{
  "n_layer": 17,
  "d_model": 512,
  "n_experts": 32,
  "experts_per_token": 4,
  "d_expert": 112,
  "d_shared_expert": 384,
  "activation": "squared_relu",
  "moe_layers": [0, 1, 2, 3, 4, 5, 6, 7, 8, 9, 10, 11, 12, 13, 14, 15, 16],
  "router_score": "sigmoid",
  "normalize_top_k": false,
  "routed_scale": 0.5,
  "balance_loss": 0.000842,
  "balance_bias": true,
  "shared_expert_gate": true,
  "init_std_router": 0.0182,
  "lr_router": 0.000818,
  "vocab_size": 8192,
  "norm": "rmsnorm",
  "norm_eps": 1e-05,
  "tie_embeddings": true,
  "optimizer": "adam_variant",
  "lr": 0.000596,
  "beta1": 0.9,
  "beta2": 0.99,
  "batch_tokens": 131072,
  "seq_len": 1024,
  "train_tokens": 692100000,
  "steps": 5281,
  "dataset": "wikipedia_en"
}
Below are experts of layer 11 (counted from 0) of a mixture-of-experts language model. Rows are named router (the router's row for the expert), up (a neuron's input weights, with its number), down (a neuron's output weights, with its number) and show model dimensions 256-511. Each number is 500 + 50 x the weight over its row's rms, rounded and kept within 0 to 999. Numbers have three digits each.
After each expert's rows: "comes before" lists some tokens at least twice as common just after its tokens as in all text; "mostly gets" lists some tokens that are sent to it at least half of the time. This comes from a sample of Wikipedia text that the model never trained on. Tokens count by the router's weight.

# expert 12
router:486516507514448364498557485571522506415560506430528534507524554458552509463431493522474515389582455420483554500367500528519571488386465591528538484394563493546471569470413462566425517472477510543600489440520533463518426439513415512469449561539534518547517502544436475486392453468504450542492450511508401515536506459534444478526567493527556524447436494486573591470533545504511365628502533449577505568492491518528497519585538561519554458562552524561434471536498482501467524436447482475479561507445465539475484470485484489553491457579452519470592525538441558500442409412559486474505546532493514501582503455450504566393458494528464482610513453438490534521470523499513493521507380614385529473559550525462502594527501566332430429501381691521517560500537405507535589484461492
up0:400561512478515479552500462519610466539516530445433496425561522522519528446500589434460451603511485457433418550553612532621431482550517523531552534470473462547471463462470500488496453465497521495410462476437484610489517520522450537465452536492486472446621490469473408474523543482489513548439463556484545511426542483531457549535524485423562501542387490619511553532537508417430498470446503551437553502487526472509532478534506489480588470515484456502550543490429527506502503542566439514461494507503496487576473500456504510554415545441591492539520446448471505553592581534489389481477521524567540432503460447581460508512597545462481505508530538472587409575525485427483525541460435505491545480509463483481517578555436437442481447472422502412435533496556593500455558513472494
down0:561553537564473492451645560436531567489416530513511442413469513547462521521520499445502486442586488476513575594488581461600458546493564502587475548459529504436585487497480489503478418413450514528466520528469582483533489582548390575492520488451493467553407552452483522394501506469439475429557455466527531508480486500484442421463504482493563587562471498352571485510459449469437527559423410563494474467481432538460415403547452478479488502545524447511416420597551527470441476478482478521421435501477419539532540470520527455449527509469430445481502417565510528467459422540523483594452499473560442457516503482467461542504418399446540442475509513447495487443605467519492525462552540456553606483502503583590502531453552523543504473505468576488564535547517429548568547633499512
comes before: "-", "1", "2", "\n", "|", " member"
mostly gets: " an", " a", " re", " comp", " non", " one"

# expert 4
router:487467514547460459550626550509527498454557541515502574506535483572505475477500410474466489507541546584492533423441545555541575451516550582582592478400557510522505420402481461500527434444532440438516522496504447511550477514447567475485434529514477479542450513559504503408454461549474489572620458476481519535554401494514484469597516336535526616535430481557436465507496454466475450545578512528471595534529598554477541528483529505602578482400437385493464553538525543559442503564432578475512556483548501500464505555436450533463486465522586507538484505514445459506471491604499446516527481411552450430467503453547452496460483502532436483469534522439578473514447501529512541510515389486451483485565500538400524506471438595477480592408397506437582462493478546520480466497465446
up0:455473458478437457645444472591455557528500396519551481557520441430552473582506482378526510387450550502468495512491563551464511481484504540602547498384540427538480445531495570491481492519493578447410588536515469459512506468434405459438447461579516492555469515531412515454473523510540538549506505468528466491490537483454531509561496514546546532491554462531491536502538551589463512436530557506537497462449489497646511533560504531573462502459420455512551524493527506512502405616423475582441446558538499465527544516524505475515610565488444542435440429661589490601523458394530583480471503510460529517489475500476517443484493428500483468468510496486542420488519462489446547491492443501411502508530446562510496560499519573539490615501407468546533553402435447502508499471510490
down0:505471547433511526434486547426470546527614575515459527504531545512484500497537617486486543511455474488563530624511581435514414480663485517551422643521404464519479487454418585576528463504483491513611552494487407419499566578521640548440567549516467449430469397454530547524481522497593534498436390470629427502555470507504499485512579540555528591538562518537528532531553405560475485461526444514533491549501515507446511582474551543522490568403439516507514486533574553507501460502492521524492571443463456481480473455444492581429443502566464572501529520461524416557459427552473402459513428338521561498488444529578487538529492527607535539455624514501511487463589445526470491479410449475440416564489434472565491487511542488549550478517571443425497477586475548455602540533548565
comes before: ",", ".", " of", " in", " and", "s"
mostly gets: " album", " school", " government", " town", " States", " song"

# expert 23
router:488495517491425500547492465505534525434544529474559407571547489464608457526459470445474443471483615447530455455429527495523495456466549584443532477507596395620405497464459544531522425481518623505595515526544438477458417427446470541438499493466377560443504519547504492483490589329407507483504558499473496497503424517564533580598555388544622585498511500526458467507484630524442531498457445522442529480557477542417458427514503494457592440520456516444537439498504429485450492533539520473510537663507532565481496474497448468478517435458407531508548475553399466537484461582507475501457567538571450468454523405530537459523496449490504488506494491543516507586484473503546533476471381439502457563540509503489483562520547472465482498453396594481531437498520417488454433431448395
up0:458475450507556611506438474542509461473502496497547488524512536483533569505450508555489487440497464539512517466422539459524502410478423498433516506473579462470473501527478550504545423498525474524500534583599546441451485478402529411564601469457517581579437452464486526392457603431439515441584527560551490466528417580560497529517565466479544556532527526464459486425492520483524552481589474479522495525592521561567410609518549567487466582467434488461542482477422515560561482421487496443471551441523441456568405550506458492471466523565664492505488508404483570538509548527603521443490549543487556414468545482520528468485435550449450492434520484534478611500527487507552482464559469533583585510538524470559487520529580508389532550479426508532530454491487478562508456489477433
down0:530579536585545498507473482503458452441454386502538551482449532453534523542499567515527431466517433479472526539418537508426504541473454551517564453526462538499471495492460448555460551497545564370481534461467605468528491441533441524440536475542517392495453536545510493510387508524382510509460478609440300556616536541492483395489584549499507449510569480437461386506456501508510500427489527459509513507427494523466514554476435558472643536561453523490589533465449518524504532397528422603361541518478505482533476540522495442443480519571419558517513516548435413506476482606431456551501526535523594487584439514544427494577501570510582525529483493413521475498455402470456611464545519543453534509598614579461484472500504457493556433555496450464427411511569481470473521580443511
comes before: "0", "9", "8", "7", "5", "6"
mostly gets: "ะ", "ง", "fil", "uc", "ล", "о"

# expert 1
router:457461491487494516574528520458562485437534481494508432529454497430564453549495441483504505486523549490524505541389458528540529466533522434567502483458571442632416565502518416538546489410417584475586522483505439596599458548362538523423497468529509617464548557503502517531490494484455492517418424500524541481426537448521464555527570371477560520383529587470548499464416480551475519572541530441433612456517566430508464550549500525589506414478497536631527480516539457471526575502502512534529487551518571608507511491492518528488473451491458536554575552587492593456554471561576472442443560509596389503479444466507481539486511547527529514490495426528499527530444475593474544522523319517483584475442450430424413555529497425494460591485412540437527503490551543451420498423481442
up0:535479534494480430530534579513524498432504507465408472491463605520576465541481547482515559552493549480532562461518422520444499568440447543541504495460600386608504487462542406482433541393544493541558478468557465403530517576574508420487455539509616456506464545523543473507515581461444548562454464533502426488411473430540585473447460453628521528418528539550513474504544488491505428441603482432516453554505546538555563452537524378518433482616497553475533521520562550616438527475455473459512470451468399475610544542421556497504488522403453542513538587469425444548485489534495458488534525433485358476430415477499501495483494427464513420530444537456523520488478528491506503548532493559518482542521484427492535560513513514475441563393518507520452534568409472511489541460526482
down0:471475530492468554468469452505450507405450542395536408483546544443464500466422565548447486559483526510516521565491527444427427455489502601435508501483417498494649449465529467497479508630460511596461468496527545550439535472471508587466460529504559497567571540527498499593465482466583529432537462471515478566585417502534478551441535532537533495445495468401487568535509499452476575554457523437554369535510449450556441508611479540388396528404560480482474527453497568524545475511552513460528489499503517521572493450472479483558419514428603586498544480452506450403491626507541437536531421565563539446538507463529581389496397564611473558505610442468490558508526494468496485476539477563513482596517506467522415491417452458525487452382546567540450574505502450548512535498534542
comes before: "0", " |", "5", "4", "3", "6"
mostly gets: "′", "″", "|---|---|", " medalist", " Saudi", " million"

# expert 0
router:536580567544490433523422569556512439477456424514526529440443466480468467510505442461412555555565563524523396464345543529454607543528499522440551454497532537544497508449395564392508473554543555471479543578488499552487471508418466509437444582560400558556448474554528471476503479495461484510462555454533491515478543535506446569503538437463510500491454469565489560567501489551482539567514494471484467545578476589505444472622474523501545506476422362516528571493561495558528560577512429519475460466511565514514473484585520376477428538482519519547648463552540557533444574473450469415607436553480463516549514496559474599523507508428428449523530477500486567638525499485569561448496414470438571438496503514441492498492475409417523572490467496608482511483498462557404524514436483
up0:425484460569475466524425409523483519436566573530532561540582527530513513491484436535502560404557481501443496487531572492499684562454502442554478509528522491491392491494522561531554543435462409437468496502541562467448518526465528418479549551518516464467502484481523591431559467595428535504478464509529498566444539535492525487593482489476477564478502580446476448495525434509476596563520555518454466518506501447498500589504578389558484505655479550463479534506517598501552513490531507551485561512471475583537578412541454517430508600480579490517529574442526470531404454493487449491508504518418492393497557444513414530554452516597488523481506404469493596484517546450584461541525455451473580434459493557582560562473420505466486505506540529540572558484524370447587450538539478
down0:495416432576513555522375586424510386483487465513592418566441496474573485480523515424477424464528487486550423504473486474639491540533510464512590438537524468507566514478545554504494480483527493550493508459498443514481467486484495550501503482464500486545494606513487490624567446519578504472511638565498541408487527592440474521479450473472529559456434467501546539532561512588586559449560547511542563547471467475540494506498535521511480390508494494506486493460471483556502568581512546427579519450547502428493370479572454397557487516534539457522533510465553433485508581467555543479491541547403532486488493494463543499505530492518411575415495568472493466526562530509510558477561407463576406530443549476472474568523468428485494537583450431493392482434522463570535484510562495
comes before: " the", " a", " to", " his", " he", " that"
mostly gets: " and", " which", " has", " but", " where", " including"

# expert 29
router:545505498540469499488453524455562573472543470509527509418515542489552438504500500403517520549567551437445443431435505536547470486448518533558463489499522471531500569536493542493487497465520591511459557516551556503546443525476526474393543479553482498458542492614533440489461451468510487572416562518538447551439469469556479511538527463526513496570483534611511532476438480477548566579418545467483507478603448564496476492520560564489539453478560425503509558502401578478477511432567440542526423473532533577523448555489473475583431559459488563494521455571427554555514471574558485532508535593519430425528467497600507584430472564462481541475462458538571587513509419507503554415503477512369443506556581543431476571509533514475479540497443522478524484493565446576417561439482471
up0:409519540616611544544478515509641556472622466406468494541464452476559500549536531518469370657566497576468546457559555438454502513466456482507481479562508499495563430440488456456522497507477542537561447521494505561513543480543461474521639490452479453433505471515457506500461506566390481499500513491494438530568500534429493462524509478458594618553513421492495474603508514475480477571457549521564379469515485491529475507520426424481539550505436423462502416534501495480589548437539501522466494526592569466446527471516490545516417462487604494507573467459534538413534549579521516526497541505535378551435508457502438442558431552551575405430560509467466586520567524531559552512502453517471458526509463514455570555606492446510520548469539498455541583523490535482561538470558496
down0:518490473517482497471548527504494466584469475537532501409515546499490476536523420550583534554473527473573495610566403566517478465480485572544503463471497532447536516505520525588429439483534472507555479516483541510514417562497551355464447572549532548436512484527524542553484567490527558541509508532504552533535443469497455507522518461480504464499497615549508538526456558472404538565549427491537534435499495464476479581409540500441553480468493486495416522583505514574500467516518439400505593444557498435507524462453469469395621535492513569436566512549474514558482601468500543609487585435494476478517497523553438527426483510539585479575571517551581528484440583493470611499371547539582520525544482430559471602453577567525487438506562524437482505549482488524563364496671404
comes before: " the", "1", " a", "born", " his", "C"
mostly gets: " (", "(", " used", " along", " under", " based"

# expert 6
router:601459482559510498498500467500537562368528446478478407487493370587414464437565469412491562522510507504488484376340482542462568457476525511464507474488453512551522439529520553438447484500502411520520468474501497472555438561386555485464500489566575568566510569440550416532446567586423447516535461518513502481546527562489524476493478345530492544553403558571360527486558574488447474563492477548533593501539488470578553512482498471499497465363430385575459512516580536502456506443500516437521499511559553530433496528495525483538456539482518568414593521493469493523543516591466575513400512427528418481529487494492535444447501464558467536533398527393545465517454415514477561503563392524512447525545513548459589584515453489420461486478491585462569440472471451464485471515479453
up0:510528509475490510495476459408481419482574518470580422541616473460453484487460559485470501554513520480464435510526526562523526449565536515504543580474526555576518525493450474530434466410459544443519425487518558500548484523411498496563488451497493501498490481447498450499463471487481553462425608488485482458455511533545517482580505438431511541543494504506498525487469459501400528571494482533562547615449561487485542501503580545547560417487483458496578534584495522468523551452501451485505561490553492601525509506512516592519472543441549541442629524489463496527549534485579499616515586485514451514507390527503525427438510568493500562569463503485448511431559501543478457606462487524511521568461465324400550612462559482448483523547367504610452493474479467493547489547543462
down0:520505556586517542505474476496495510627505595500575508417499403408397498580511496526577466468536406565503607480493516537406417478489445449458542327565450632578378527521451554452461432591528468523477451459493475496482471396485505460526483525499506486512518400504507467492563489466564394501549402500501542407454548408536495483502454570492494490455538542459487479490583429542495460426441500478497572566478514511499531520500570477445461460489430539534539560463546489463400479500434501537475461570546524439413476481481472453520443533421472469399517503479459525568493581566534504531417495518455465460552558493437581506480541506535492469550393508392450580479517436561489525443443504499518521538467511450508534433502495451523553498497480428479451421534447416477444452482423503
comes before: " of", ".", ",", " in", " and", ":"
mostly gets: "%", " years", " some", " time", " this", " there"